Experts of a small language model.
Experts: 192 experts in each of 9 layers, 8 picks a token, a sigmoid router.
Below are experts of layer 3 (counted from 0) of a mixture-of-experts language model. Rows are named router (the router's row for the expert), gate (a neuron's input weights, with its number), up (a neuron's input weights, with its number) and show model dimensions 96-143. Each number is 50 + 10 x the weight over its row's rms, rounded and kept within 0 to 99.
After each expert's rows: "gets" lists some tokens that make up at least twice as much of what it gets as of all text. This comes from a sample of Wikipedia text that the model never trained on. Tokens count by the router's weight.

# expert 162
router:52 45 37 42 55 43 47 41 48 39 63 28 55 40 52 51 44 65 57 46 47 40 63 45 34 57 41 45 43 33 42 39 56 40 38 62 55 44 50 47 48 56 49 49 50 71 52 32
gate0:46 65 43 46 51 52 43 50 50 35 39 37 44 48 37 36 67 38 51 62 62 38 39 47 61 57 61 68 59 49 56 58 37 62 47 28 67 45 44 51 59 54 50 53 44 46 51 43
up0:71 48 59 64 48 58 33 72 69 58 53 39 43 73 55 63 67 70 56 65 56 52 45 36 50 51 56 46 67 30 63 41 65 47 59 37 51 35 63 46 52 37 46 59 36 64 65 49
gate1:52 44 32 62 55 52 55 59 52 40 63 61 54 48 66 43 35 56 43 45 54 46 62 39 63 54 47 44 42 44 56 41 47 48 49 47 52 56 61 46 60 48 57 42 38 73 43 36
up1:37 41 54 47 37 67 74 52 65 51 47 34 37 52 50 60 51 52 45 50 42 32 36 73 27 55 53 45 39 41 43 63 35 51 60 50 56 52 38 57 43 46 46 79 46 54 48 34
gate2:64 51 41 43 24 47 40 56 46 69 62 43 51 64 53 56 41 51 42 61 61 50 22 42 48 47 44 30 52 41 47 36 46 55 62 43 39 56 68 40 25 35 32 46 33 43 58 49
up2:33 45 33 45 30 40 40 42 51 40 46 54 50 43 34 57 71 36 56 50 47 27 51 52 57 50 39 57 51 42 43 43 51 49 47 47 43 44 57 45 44 61 42 50 59 54 40 42
gate3:59 50 46 56 30 40 33 42 42 52 45 29 56 43 63 59 58 58 42 57 52 44 49 46 48 53 39 54 60 54 45 48 39 37 62 78 62 53 50 41 51 52 60 48 42 47 64 29
up3:61 41 43 61 36 59 41 41 44 48 46 29 45 57 71 40 55 58 36 31 44 55 46 51 36 44 46 45 49 40 45 56 39 38 57 41 48 50 41 42 38 40 47 50 43 49 62 58
gate4:46 37 35 71 46 41 59 32 67 46 39 57 38 72 42 41 60 43 58 40 34 42 44 48 32 35 66 51 38 63 59 61 36 66 46 43 43 49 56 48 45 67 39 49 74 51 28 45
up4:48 38 37 45 40 63 34 46 54 45 48 68 36 49 48 34 55 49 51 56 45 57 63 23 43 59 58 42 54 47 53 52 23 42 30 72 63 56 30 51 37 63 42 67 41 50 49 55
gate5:67 38 49 66 69 48 51 41 40 47 67 58 51 22 63 34 47 39 27 55 51 52 58 52 52 51 64 35 46 43 43 60 66 28 51 39 31 47 66 45 62 56 37 62 38 40 41 37
up5:57 43 55 55 51 72 56 41 68 54 53 57 37 48 43 49 52 64 68 51 36 60 60 53 70 51 31 51 60 36 59 57 16 58 57 60 47 46 28 43 47 40 45 54 41 58 42 59
gate6:49 46 57 53 60 38 50 50 52 35 50 39 51 43 55 58 61 43 59 55 55 52 53 35 33 50 61 45 42 23 61 44 54 43 36 44 45 38 40 41 68 49 28 54 57 53 53 42
up6:54 62 49 49 47 33 44 43 42 44 52 65 48 37 52 60 41 38 39 40 47 60 28 70 54 45 32 50 47 57 46 57 54 52 50 58 56 58 53 58 52 55 76 44 51 43 52 48
gate7:64 42 36 50 69 59 54 34 61 52 47 57 31 54 67 30 50 53 49 57 55 27 41 51 41 51 58 57 46 58 72 30 32 64 62 51 53 53 37 57 45 34 58 47 50 56 71 50
up7:62 60 54 57 30 62 58 54 55 36 62 37 40 66 49 52 37 47 54 44 25 47 44 68 63 45 61 46 58 31 35 50 65 49 54 52 34 50 58 62 57 54 48 55 52 47 49 53
gate8:67 54 35 64 47 25 51 67 36 38 42 37 56 51 52 50 40 48 60 47 59 44 56 39 34 42 52 35 57 49 43 44 49 50 43 32 38 44 47 58 47 47 42 57 46 46 50 41
up8:56 63 70 48 50 57 45 60 50 43 42 65 44 73 50 42 65 67 50 43 27 55 26 54 62 44 56 54 60 42 80 49 59 43 54 37 61 61 46 61 48 47 73 42 58 54 45 55
gate9:46 56 57 58 53 31 43 67 49 45 56 45 47 63 59 66 53 47 64 53 46 46 57 49 54 46 43 61 57 32 57 49 41 44 61 53 56 43 55 56 56 39 31 56 47 35 58 41
up9:49 55 59 59 53 31 43 66 44 40 52 46 52 50 33 61 46 36 46 49 67 49 46 59 52 40 62 44 39 42 59 60 49 55 52 40 50 42 59 56 68 57 37 61 39 36 48 45
gate10:54 47 40 42 52 38 35 58 38 42 41 58 54 50 48 49 45 50 58 16 54 66 35 49 44 66 57 47 53 26 49 47 50 48 51 45 50 53 50 40 54 48 56 25 58 50 73 59
up10:46 45 40 46 69 39 43 46 36 60 27 66 59 61 52 60 52 30 52 49 48 53 09 47 46 50 55 45 33 29 54 54 53 47 37 46 45 56 55 44 54 50 52 36 47 65 77 58
gets: " L", " R", " Al", " J", " Mar", " D"

# expert 136
router:53 54 55 62 58 55 62 56 65 47 42 31 54 45 42 60 63 57 28 48 44 52 61 47 53 62 41 43 39 63 44 55 60 59 53 58 52 52 54 52 51 56 61 52 56 69 60 34
gate0:68 56 43 55 33 51 49 63 58 32 54 47 56 51 49 52 55 41 67 32 36 63 51 57 46 58 53 55 56 52 42 32 55 42 50 54 49 39 74 48 54 47 51 61 46 53 52 48
up0:58 53 48 49 43 71 50 34 49 54 51 55 56 66 50 44 57 43 46 52 68 41 59 41 50 40 66 58 35 59 52 56 59 52 53 31 54 28 34 43 46 37 50 43 41 66 54 49
gate1:55 58 43 53 58 52 41 47 56 46 45 61 45 57 44 50 62 36 56 45 61 59 59 37 46 65 63 53 52 41 61 37 60 50 52 56 46 63 52 47 59 33 48 57 46 44 34 59
up1:46 61 28 53 51 55 55 60 64 54 38 49 63 38 52 47 49 32 53 46 45 60 46 58 30 68 72 31 56 45 55 47 58 34 59 53 47 52 70 36 46 31 51 58 38 50 64 62
gate2:78 56 43 45 58 51 49 68 53 22 53 52 54 56 45 40 57 60 70 42 65 56 32 45 42 71 47 41 44 48 51 40 51 40 47 34 44 55 47 40 38 47 44 48 36 58 45 41
up2:38 42 37 48 55 50 61 44 47 61 65 34 29 58 51 55 49 76 56 49 35 50 38 64 57 49 43 46 62 55 40 54 52 42 50 41 68 55 65 50 63 66 53 52 35 61 58 59
gate3:41 50 60 53 60 64 55 49 64 54 46 53 56 42 43 52 55 42 37 36 46 45 41 43 53 49 41 37 49 51 37 56 57 48 44 57 38 46 44 48 48 65 46 60 72 43 49 42
up3:36 56 57 55 44 51 54 38 50 53 49 42 34 44 50 40 50 58 62 51 59 55 49 61 43 52 63 58 40 38 38 57 43 30 61 43 46 47 42 54 62 43 37 40 48 57 45 53
gate4:57 44 37 73 44 59 53 62 38 40 50 57 53 41 45 37 71 45 51 45 62 53 43 66 45 51 57 66 54 61 39 37 61 54 39 32 47 31 51 44 57 51 44 60 45 65 44 35
up4:51 55 53 43 39 57 54 55 55 54 49 64 56 54 63 40 44 63 71 51 58 34 45 54 52 42 52 79 51 45 58 49 63 38 31 61 76 36 69 56 54 48 49 53 34 47 59 67
gate5:50 42 49 45 54 52 55 60 62 53 54 51 49 48 48 49 56 54 56 68 40 52 55 54 62 59 53 60 47 39 47 54 49 54 41 49 58 37 33 59 40 47 63 42 47 65 63 51
up5:42 52 54 55 51 43 45 51 58 62 55 45 32 50 50 59 42 54 48 69 48 72 48 49 59 64 26 60 58 57 41 34 53 57 54 52 43 68 58 56 50 48 60 51 56 34 34 48
gate6:43 49 32 60 44 64 42 55 53 59 54 15 43 44 41 57 59 24 67 47 47 53 85 46 43 39 56 48 72 50 47 57 52 39 48 40 58 57 41 44 53 48 58 55 49 51 45 56
up6:62 46 51 55 53 52 56 53 58 56 55 30 51 41 48 64 68 48 46 46 39 53 69 56 63 47 29 59 53 44 38 70 52 62 58 38 56 39 57 53 36 72 53 42 45 51 42 38
gate7:48 45 59 64 57 54 48 54 45 35 46 42 48 57 50 43 46 59 46 43 23 47 61 45 52 47 60 41 47 59 53 45 72 44 52 66 39 48 50 39 35 44 44 50 36 54 62 59
up7:47 48 57 67 55 46 52 54 59 71 45 52 49 63 63 39 45 35 49 60 57 57 47 35 48 51 73 46 53 43 56 58 44 50 45 56 52 48 30 54 51 36 52 45 55 62 67 54
gate8:84 59 53 40 55 44 55 38 53 53 37 69 43 63 35 67 48 62 46 48 38 37 43 55 56 56 56 57 31 45 43 47 59 43 54 61 52 55 56 62 64 56 63 63 63 54 38 50
up8:59 63 53 52 62 36 53 34 62 57 38 73 34 62 53 62 40 59 43 56 45 51 41 37 62 54 44 51 38 51 52 42 44 39 64 57 55 57 55 53 72 40 54 63 62 55 57 54
gate9:38 63 65 41 45 72 45 49 56 49 44 42 60 34 55 40 65 41 52 41 46 56 31 58 57 45 58 42 64 40 61 44 52 35 57 39 51 45 33 55 40 45 25 56 49 68 50 45
up9:54 42 44 41 62 29 44 58 42 37 64 58 45 40 50 71 43 49 53 50 61 47 35 45 41 56 40 54 31 56 49 45 33 64 48 62 41 45 41 57 59 56 28 35 46 56 60 48
gate10:70 37 54 54 40 68 58 44 55 34 43 54 44 49 52 57 63 45 48 41 55 63 40 36 29 52 54 51 65 52 31 38 63 58 59 61 49 65 41 37 56 50 53 60 53 48 44 51
up10:63 39 58 50 53 29 52 53 53 40 55 56 63 51 52 43 36 43 35 48 41 63 42 39 39 50 64 50 51 32 34 54 50 52 54 44 40 41 35 39 22 20 58 47 38 44 58 42
gets: " in", " at", " on", " In", "In", " January"

# expert 102
router:57 40 68 51 48 52 38 34 54 32 56 45 42 38 41 35 50 52 44 51 48 46 62 45 38 71 39 55 51 49 50 44 51 56 49 66 46 56 61 61 44 46 49 43 40 46 59 45
gate0:51 41 41 54 52 57 67 57 58 61 55 54 62 44 71 38 50 34 49 27 50 52 66 30 29 38 62 56 62 57 62 34 45 66 44 50 49 49 51 57 43 40 56 54 51 53 66 35
up0:48 53 39 47 46 47 60 48 46 40 56 39 60 54 43 40 51 49 50 46 41 51 32 50 47 42 54 52 57 27 71 57 33 68 58 68 41 52 51 50 58 63 41 80 60 64 37 59
gate1:42 55 30 62 48 54 32 27 42 55 40 38 53 59 67 65 44 60 43 28 48 40 41 58 42 54 49 52 52 58 49 58 37 71 52 33 48 48 32 34 55 40 51 39 45 60 55 39
up1:50 46 65 45 45 51 42 21 31 24 55 48 61 59 57 62 57 49 61 38 58 57 55 60 38 53 50 54 62 51 37 48 55 47 38 79 37 54 34 57 41 50 55 52 41 51 60 53
gate2:57 56 65 41 39 48 52 43 60 40 40 43 66 73 56 51 52 41 47 43 44 47 56 55 42 52 56 63 63 48 64 46 53 46 62 57 41 70 53 52 65 47 43 48 46 59 32 44
up2:53 50 62 42 56 57 40 49 52 39 62 49 57 35 48 47 50 42 43 49 30 49 58 59 45 56 33 55 73 42 54 46 60 52 56 46 37 62 61 42 65 48 47 42 56 56 65 40
gate3:52 48 43 39 64 42 45 37 63 59 43 48 49 46 38 56 50 59 46 52 57 58 58 35 55 41 53 46 44 57 61 49 55 41 33 49 46 53 56 57 51 42 45 35 51 66 54 50
up3:56 48 32 51 51 50 49 49 58 54 29 57 56 50 43 59 39 65 52 49 56 49 52 73 39 64 50 45 52 64 40 66 53 52 57 75 58 53 47 62 59 67 58 60 43 30 50 49
gate4:47 62 46 40 44 54 43 61 52 38 44 48 38 32 43 48 57 53 58 60 58 60 46 44 44 69 57 55 62 51 49 58 53 46 43 55 46 48 56 46 57 43 44 55 31 54 50 47
up4:53 56 50 48 56 56 62 54 54 63 55 50 54 64 62 42 44 44 36 48 51 72 35 52 44 50 44 42 34 43 58 47 39 55 52 60 73 38 40 36 51 44 35 50 58 52 44 43
gate5:57 47 58 61 35 56 34 57 65 38 41 56 45 39 47 41 63 61 45 43 47 42 38 56 50 64 41 53 57 43 34 60 53 55 47 45 15 64 61 53 54 44 36 48 41 45 43 54
up5:53 36 43 50 30 45 50 49 30 46 51 38 52 73 67 55 48 54 63 44 58 44 55 49 58 27 59 65 55 61 58 54 46 42 33 69 59 46 53 52 48 55 57 44 53 53 50 46
gate6:63 42 59 63 48 50 49 54 60 60 51 49 58 51 59 42 44 48 51 51 52 42 41 44 57 48 44 43 57 48 61 21 50 65 47 66 50 43 44 47 38 50 61 31 48 50 67 50
up6:55 57 61 46 45 51 41 38 45 35 48 51 53 65 54 43 52 54 49 41 49 44 73 48 48 63 68 49 53 69 40 50 54 48 61 43 50 44 47 56 62 39 64 51 49 52 46 43
gate7:48 50 36 51 60 54 54 62 65 47 39 54 49 56 39 76 38 46 53 51 46 68 31 40 29 46 49 33 69 54 50 65 58 51 53 35 45 33 32 57 56 45 39 55 61 55 47 41
up7:44 66 69 60 50 39 54 38 42 35 30 42 67 65 64 47 40 51 55 37 52 43 65 41 50 53 57 32 42 59 56 64 35 53 49 64 43 52 35 55 51 37 41 56 51 62 55 56
gate8:44 74 42 56 50 34 58 29 42 49 51 56 46 44 60 54 44 49 57 36 37 57 50 58 52 42 52 30 55 41 40 59 73 36 38 44 39 56 58 44 45 40 37 38 48 64 55 54
up8:54 33 62 31 39 43 45 60 54 61 70 49 46 45 45 60 59 59 43 61 54 32 31 53 57 49 45 54 54 49 42 59 54 42 52 42 71 39 29 53 64 66 74 48 37 35 43 38
gate9:51 53 69 39 46 45 60 26 59 45 72 51 41 52 40 42 46 66 40 29 56 47 42 53 51 65 43 63 34 42 55 65 52 40 47 71 60 45 34 64 52 34 58 50 69 33 75 46
up9:47 60 67 48 50 31 58 16 58 30 60 52 40 48 51 47 34 56 48 52 70 56 50 37 50 56 42 47 59 41 39 60 53 69 46 38 62 60 60 41 43 42 60 48 52 33 55 43
gate10:52 55 62 43 56 49 41 55 53 59 42 39 42 42 44 44 49 32 48 49 64 38 50 58 58 52 69 58 49 45 26 42 58 38 36 72 51 46 42 38 47 50 37 41 58 60 58 46
up10:35 54 56 40 69 47 51 53 39 47 49 39 40 28 38 55 48 46 61 48 68 51 55 51 47 40 63 54 58 48 50 52 52 57 63 66 43 47 35 59 55 53 43 71 78 65 70 52
gets: "'", "b", "c", "ric", "-", " c"

# expert 1
router:49 35 61 41 40 36 56 29 43 38 49 27 51 56 59 41 63 49 62 32 47 30 58 50 52 61 34 39 51 52 31 57 42 51 34 53 41 43 43 55 58 55 60 44 59 66 57 19
gate0:62 49 75 60 39 48 62 49 33 25 62 49 66 49 55 48 60 61 55 48 41 50 60 40 38 67 49 42 50 54 47 65 32 36 70 43 30 60 44 36 31 47 56 64 49 43 56 54
up0:23 64 69 72 24 56 43 52 44 54 52 48 43 31 51 46 48 59 42 49 49 47 45 43 67 55 48 49 59 47 50 47 67 46 56 47 45 54 53 49 36 40 42 56 52 68 47 49
gate1:62 64 64 53 46 40 48 36 44 48 45 46 61 45 58 36 70 37 40 34 56 44 45 47 38 66 47 56 45 47 47 60 44 52 43 53 52 65 28 45 58 64 21 67 56 55 48 44
up1:46 67 53 54 43 53 22 53 45 56 44 40 47 46 52 39 33 54 50 47 62 58 36 56 30 41 53 59 59 53 55 49 59 47 44 54 49 54 76 37 53 51 42 59 48 38 48 56
gate2:55 49 51 34 53 42 43 57 54 38 46 46 56 59 48 42 72 45 56 49 59 49 52 51 55 42 61 64 50 60 36 67 36 53 49 61 46 50 34 53 45 41 41 44 58 42 53 13
up2:47 49 46 38 48 23 48 42 43 33 28 68 47 42 64 47 42 48 57 46 46 47 54 63 36 57 63 54 65 59 47 53 56 64 52 29 56 68 50 52 45 55 42 56 52 43 46 49
gate3:39 43 48 50 44 38 48 33 40 52 43 33 46 41 56 44 52 37 58 29 48 48 38 41 54 39 44 70 60 53 54 46 59 52 23 43 53 48 43 52 60 38 35 60 53 55 41 37
up3:54 31 38 65 44 47 52 37 51 30 49 37 38 54 49 53 64 44 37 43 53 46 53 50 54 51 60 38 39 57 48 61 58 52 37 42 60 63 57 49 49 50 65 37 38 53 61 45
gate4:49 52 44 54 38 33 66 58 60 42 46 53 60 52 63 39 47 64 25 62 62 54 53 42 47 57 53 48 30 47 57 57 33 53 68 46 56 42 48 47 52 50 41 33 50 47 52 50
up4:52 32 41 63 43 46 64 42 60 51 41 55 45 40 64 58 58 66 35 39 75 60 49 48 47 60 48 60 39 57 48 53 44 66 56 65 61 49 52 42 60 55 39 40 39 42 57 53
gate5:50 63 51 55 62 48 59 61 52 47 43 52 52 48 48 50 59 30 43 42 49 46 53 44 53 61 65 55 43 66 37 54 29 66 37 45 49 67 66 57 50 46 70 22 60 73 37 36
up5:62 68 53 63 46 39 61 60 58 35 55 55 67 62 58 41 57 47 44 46 42 49 63 63 35 63 52 62 44 52 44 57 42 70 38 52 60 79 52 51 45 53 56 21 63 54 33 39
gate6:56 64 39 51 49 50 52 42 52 47 58 46 68 49 54 38 58 54 37 43 42 53 42 61 49 51 53 39 26 55 44 67 43 75 45 51 49 53 42 51 78 67 57 48 46 38 53 34
up6:50 51 38 51 43 42 49 57 45 40 43 51 59 56 43 39 51 41 54 48 52 52 27 56 43 42 59 41 40 39 31 45 42 62 48 41 38 47 61 53 76 51 47 52 54 36 36 42
gate7:41 40 40 41 70 60 50 39 46 55 31 69 55 59 54 55 77 37 38 37 45 53 56 45 49 64 53 48 44 55 36 53 20 40 51 39 51 41 57 58 45 47 41 46 55 50 56 34
up7:47 47 47 52 29 51 41 72 44 46 57 47 56 52 52 40 50 39 59 41 40 35 54 47 60 46 62 63 70 50 57 47 73 47 54 43 56 51 69 45 54 69 69 44 32 42 54 52
gate8:35 46 64 50 36 58 50 57 48 36 50 58 40 57 61 55 52 32 60 47 68 46 65 42 57 69 61 59 47 56 45 66 49 34 30 39 36 54 61 47 55 47 54 39 37 46 40 44
up8:76 64 60 44 36 66 48 66 52 41 53 45 52 44 56 51 58 43 42 56 30 57 45 40 34 35 58 57 67 45 58 64 62 48 47 63 65 62 52 58 58 56 48 61 40 78 54 40
gate9:39 40 58 60 57 50 47 29 60 44 50 60 33 49 32 76 69 42 49 65 32 60 44 46 49 46 45 53 74 37 29 47 42 42 62 34 62 65 49 61 63 43 31 53 52 45 28 48
up9:48 49 49 56 33 37 39 67 52 46 44 43 44 38 44 50 41 60 57 54 78 35 44 44 62 51 52 59 37 65 34 55 39 53 42 36 45 48 62 58 49 59 41 46 48 47 57 52
gate10:41 44 54 52 38 47 34 34 44 53 45 56 50 68 65 41 72 41 45 42 29 59 48 64 60 54 55 40 54 55 36 67 35 34 58 60 52 51 41 42 36 51 37 64 40 52 38 52
up10:48 44 79 48 51 45 73 32 56 41 46 56 38 56 68 45 53 66 48 37 49 43 48 60 61 50 43 51 72 51 39 62 54 50 54 63 55 55 50 50 41 48 42 46 24 59 36 56
gets: " E", " Al", " A", " Th", " An", " Ar"

# expert 120
router:54 42 55 55 45 46 50 49 44 36 35 56 58 62 54 47 60 36 57 53 50 51 46 27 25 55 64 39 56 34 36 38 57 51 48 58 30 45 57 52 39 58 37 28 47 59 54 26
gate0:39 53 61 50 62 54 58 38 51 42 52 61 75 59 49 52 38 60 40 40 62 49 52 43 52 37 45 48 54 54 58 46 52 53 55 38 20 50 69 59 50 57 45 56 53 44 61 68
up0:31 40 59 44 43 64 47 43 37 33 45 46 41 60 66 60 52 59 53 51 52 51 56 47 49 49 54 67 48 48 52 39 52 61 60 48 17 46 54 53 41 46 52 54 64 46 34 43
gate1:58 61 52 62 42 42 46 47 46 41 34 53 49 58 72 58 40 40 55 53 52 54 65 45 49 45 53 60 73 52 53 58 34 61 48 67 42 44 58 51 36 54 47 69 49 47 60 50
up1:48 51 43 56 71 58 39 43 42 50 53 57 46 42 55 50 46 57 62 36 51 50 54 55 58 60 44 41 36 39 63 34 50 49 45 49 37 59 51 41 62 50 52 49 45 40 36 46
gate2:53 49 53 43 43 59 62 41 42 44 35 45 44 56 28 59 43 53 59 56 51 38 52 62 60 54 30 32 53 43 47 60 45 54 33 57 54 39 50 50 45 65 58 68 56 46 45 31
up2:50 35 51 59 62 60 50 62 53 26 34 61 71 64 53 48 40 45 68 55 69 55 58 46 53 44 67 40 57 66 52 45 58 53 56 46 31 40 26 48 48 36 52 47 74 40 35 36
gate3:52 49 40 54 48 55 67 47 46 42 51 47 61 64 41 45 58 36 46 45 67 42 57 47 45 58 60 55 56 53 48 49 38 54 52 40 56 43 39 58 41 51 61 36 57 42 47 44
up3:42 53 51 38 49 46 49 40 40 47 51 62 53 58 41 31 63 41 50 59 53 62 59 40 35 46 38 71 48 58 37 44 23 56 46 47 36 53 70 50 48 52 41 61 58 38 62 47
gate4:48 16 33 50 67 66 43 60 58 42 49 47 44 44 57 59 42 53 58 51 65 72 53 55 41 59 43 51 59 48 53 52 44 49 51 42 46 46 22 44 54 48 49 51 49 58 30 54
up4:48 79 54 41 47 51 64 56 56 66 58 48 43 50 43 51 52 49 33 44 69 38 55 62 55 45 38 44 58 45 44 65 37 61 48 47 47 60 56 71 55 43 46 50 53 46 57 62
gate5:45 45 48 51 55 53 33 50 48 61 38 48 38 56 57 70 38 45 62 53 55 71 62 52 49 58 47 26 59 43 48 61 57 46 59 52 51 51 46 35 46 54 60 45 41 41 30 30
up5:43 45 49 56 69 58 44 57 50 80 39 47 50 60 60 62 35 50 58 52 51 57 55 49 44 44 44 45 48 56 46 50 54 43 56 47 48 49 45 50 48 42 74 58 48 51 39 20
gate6:49 45 51 45 46 52 49 62 49 44 54 53 48 52 47 35 40 45 61 44 43 45 46 63 56 62 60 32 62 59 67 50 47 54 35 41 44 51 56 59 58 42 59 53 68 46 65 45
up6:39 46 55 55 58 42 60 54 36 49 58 56 50 51 44 32 67 35 42 44 44 51 47 37 35 52 62 51 51 44 74 47 44 45 38 35 48 42 47 64 48 54 50 30 60 48 53 51
gate7:43 46 60 53 61 31 41 53 58 28 45 47 53 41 51 64 49 40 48 62 45 51 44 46 60 63 40 56 52 56 27 44 52 53 50 64 51 58 66 43 42 52 55 46 55 40 54 42
up7:46 48 65 34 49 72 43 54 56 56 63 51 54 52 35 34 52 50 41 44 50 52 52 57 52 45 31 63 49 34 52 40 50 55 55 47 43 57 42 56 45 55 35 42 60 43 44 41
gate8:44 58 48 45 50 45 60 47 47 38 48 47 38 50 71 47 49 61 60 57 45 40 33 52 45 56 55 66 61 47 64 54 53 66 49 69 51 45 62 58 52 37 46 48 34 55 39 35
up8:31 46 53 41 57 51 60 46 58 52 49 59 41 41 48 41 31 54 60 59 39 43 49 51 47 53 42 67 72 45 35 51 51 75 57 55 38 54 69 51 49 46 37 57 43 62 54 48
gate9:64 46 61 54 37 60 64 53 60 55 56 47 56 65 41 37 44 54 64 51 55 49 43 53 54 68 46 44 37 57 44 59 52 61 36 61 57 47 26 45 34 56 51 36 48 31 51 45
up9:57 48 44 77 43 49 49 34 43 38 39 59 50 50 49 69 30 51 58 57 55 58 44 64 44 60 41 59 55 66 58 40 36 57 42 50 50 41 43 43 40 51 67 42 37 46 53 58
gate10:65 62 53 60 38 53 20 52 46 54 48 41 45 51 46 36 49 44 73 49 50 69 56 38 47 57 54 45 54 41 53 54 56 51 38 73 41 31 51 51 44 42 55 41 46 50 50 40
up10:62 50 50 64 45 48 33 53 53 53 43 47 54 52 50 44 44 56 70 56 58 62 56 31 46 57 65 45 45 51 54 51 58 51 30 78 37 35 44 61 43 45 58 38 31 55 37 36
gets: "9", "0", "8", "7", "6", "5"

# expert 80
router:49 42 54 51 50 34 37 35 31 23 40 37 46 43 65 53 62 53 58 34 42 37 56 43 43 51 39 37 44 60 49 61 42 46 37 59 44 65 47 52 63 54 56 42 36 63 65 29
gate0:34 29 51 44 55 49 58 39 40 55 40 46 56 55 56 53 64 26 68 52 51 40 44 53 44 52 50 62 61 43 62 56 45 30 60 56 45 50 48 48 46 65 55 54 51 60 45 56
up0:45 58 41 43 27 72 57 50 58 51 48 46 57 57 41 52 36 64 42 49 45 53 42 53 36 50 61 41 57 54 42 46 57 39 42 38 63 42 49 47 50 31 28 56 63 38 45 53
gate1:54 29 57 57 65 44 26 44 44 42 41 54 54 56 43 46 65 57 38 42 34 42 36 47 56 58 54 35 59 47 44 54 45 57 51 46 52 58 56 51 45 44 43 48 26 53 52 41
up1:49 49 53 56 27 50 53 50 60 45 57 46 37 62 57 42 48 43 58 63 52 61 43 47 26 37 66 40 56 44 51 48 52 44 55 48 63 77 44 46 67 57 53 59 43 50 42 51
gate2:66 48 58 47 41 62 55 43 50 55 61 44 50 50 31 54 67 46 50 72 65 42 32 47 50 61 69 51 45 52 56 41 38 38 27 56 45 59 55 68 55 57 40 68 61 40 42 54
up2:45 33 47 50 46 50 54 54 44 59 58 56 48 48 68 36 77 56 63 37 41 55 66 42 17 50 48 38 63 65 29 57 52 34 61 34 49 50 52 40 65 31 67 51 39 61 54 52
gate3:43 41 47 49 54 30 49 55 53 44 33 42 57 47 61 46 50 49 66 49 53 58 44 44 53 44 58 40 61 55 38 62 68 54 53 48 16 62 58 52 45 35 49 51 41 67 37 42
up3:44 38 58 60 59 57 58 52 52 72 62 51 47 59 45 39 55 50 42 59 46 51 47 62 61 53 29 45 59 42 52 49 59 38 42 58 70 42 46 45 42 30 57 39 66 53 56 60
gate4:57 55 59 73 55 60 51 58 54 34 53 48 48 44 34 33 55 45 52 44 41 40 36 66 61 55 52 35 50 56 48 56 54 48 48 52 49 68 33 46 42 40 56 44 60 69 45 50
up4:43 50 83 56 54 65 48 53 61 53 50 53 46 40 40 63 42 55 44 60 52 51 57 66 58 48 68 66 53 52 59 51 52 60 48 46 41 65 34 42 27 34 39 52 57 43 58 38
gate5:51 54 35 53 61 24 49 38 53 36 32 47 59 56 54 50 55 55 62 56 50 48 40 51 52 58 65 30 44 50 36 44 52 55 39 68 52 71 29 45 50 62 64 34 30 47 67 29
up5:40 41 48 38 63 30 35 52 64 47 51 45 58 57 55 42 50 63 61 51 51 48 43 39 51 57 75 29 29 43 39 35 59 56 43 54 57 54 52 42 45 61 56 36 45 44 49 42
gate6:53 41 50 51 36 47 28 60 34 54 48 70 41 42 54 59 67 42 61 28 47 52 40 44 37 39 30 60 47 47 40 52 40 53 40 50 58 38 58 63 50 30 41 35 40 58 38 50
up6:44 50 52 38 43 68 61 49 57 63 43 42 52 46 53 43 52 64 44 69 48 38 52 57 77 47 61 48 48 49 48 61 56 54 69 53 39 60 69 44 44 41 38 71 62 44 50 44
gate7:55 50 43 41 48 48 43 51 45 41 54 58 50 53 28 60 49 39 51 70 37 56 54 67 60 46 53 60 55 57 55 43 65 32 43 59 42 53 39 53 48 58 52 57 41 51 44 30
up7:44 45 54 57 63 49 58 48 55 64 66 63 62 45 43 47 44 57 59 45 52 34 33 59 49 55 36 56 47 46 57 42 44 69 45 41 26 53 49 40 50 36 67 45 44 41 46 89
gate8:37 60 54 61 50 53 70 61 52 61 57 56 47 64 52 51 64 47 45 43 38 43 39 55 54 64 43 50 48 53 48 53 43 75 40 69 37 52 44 45 53 56 51 47 50 66 54 56
up8:57 60 61 39 48 50 48 66 52 61 60 43 44 33 45 33 42 44 67 77 45 55 45 40 53 44 36 53 58 43 42 52 52 42 51 43 77 36 57 80 55 61 64 55 49 42 39 48
gate9:43 42 58 35 56 33 38 50 49 61 44 67 49 34 46 53 42 69 73 55 39 71 49 58 33 49 41 52 35 47 42 52 53 44 70 45 40 43 60 54 56 46 48 34 58 64 55 47
up9:57 42 55 51 52 39 45 49 46 43 48 60 53 70 46 54 59 47 62 68 51 54 51 44 51 42 26 35 49 49 33 67 47 56 50 53 48 59 65 62 61 50 47 41 45 48 67 54
gate10:48 46 58 39 57 52 33 67 63 51 49 51 47 58 44 53 36 43 56 58 43 54 53 50 41 62 53 48 63 42 59 65 50 47 54 41 51 64 60 58 49 24 42 50 69 50 53 33
up10:53 53 43 61 33 49 56 44 48 58 58 65 58 38 53 65 54 60 47 65 59 52 51 50 38 35 59 63 45 64 57 53 30 65 34 51 56 49 52 58 41 63 66 50 41 44 40 65
gets: " C", "c", " c", "C", " T", "t"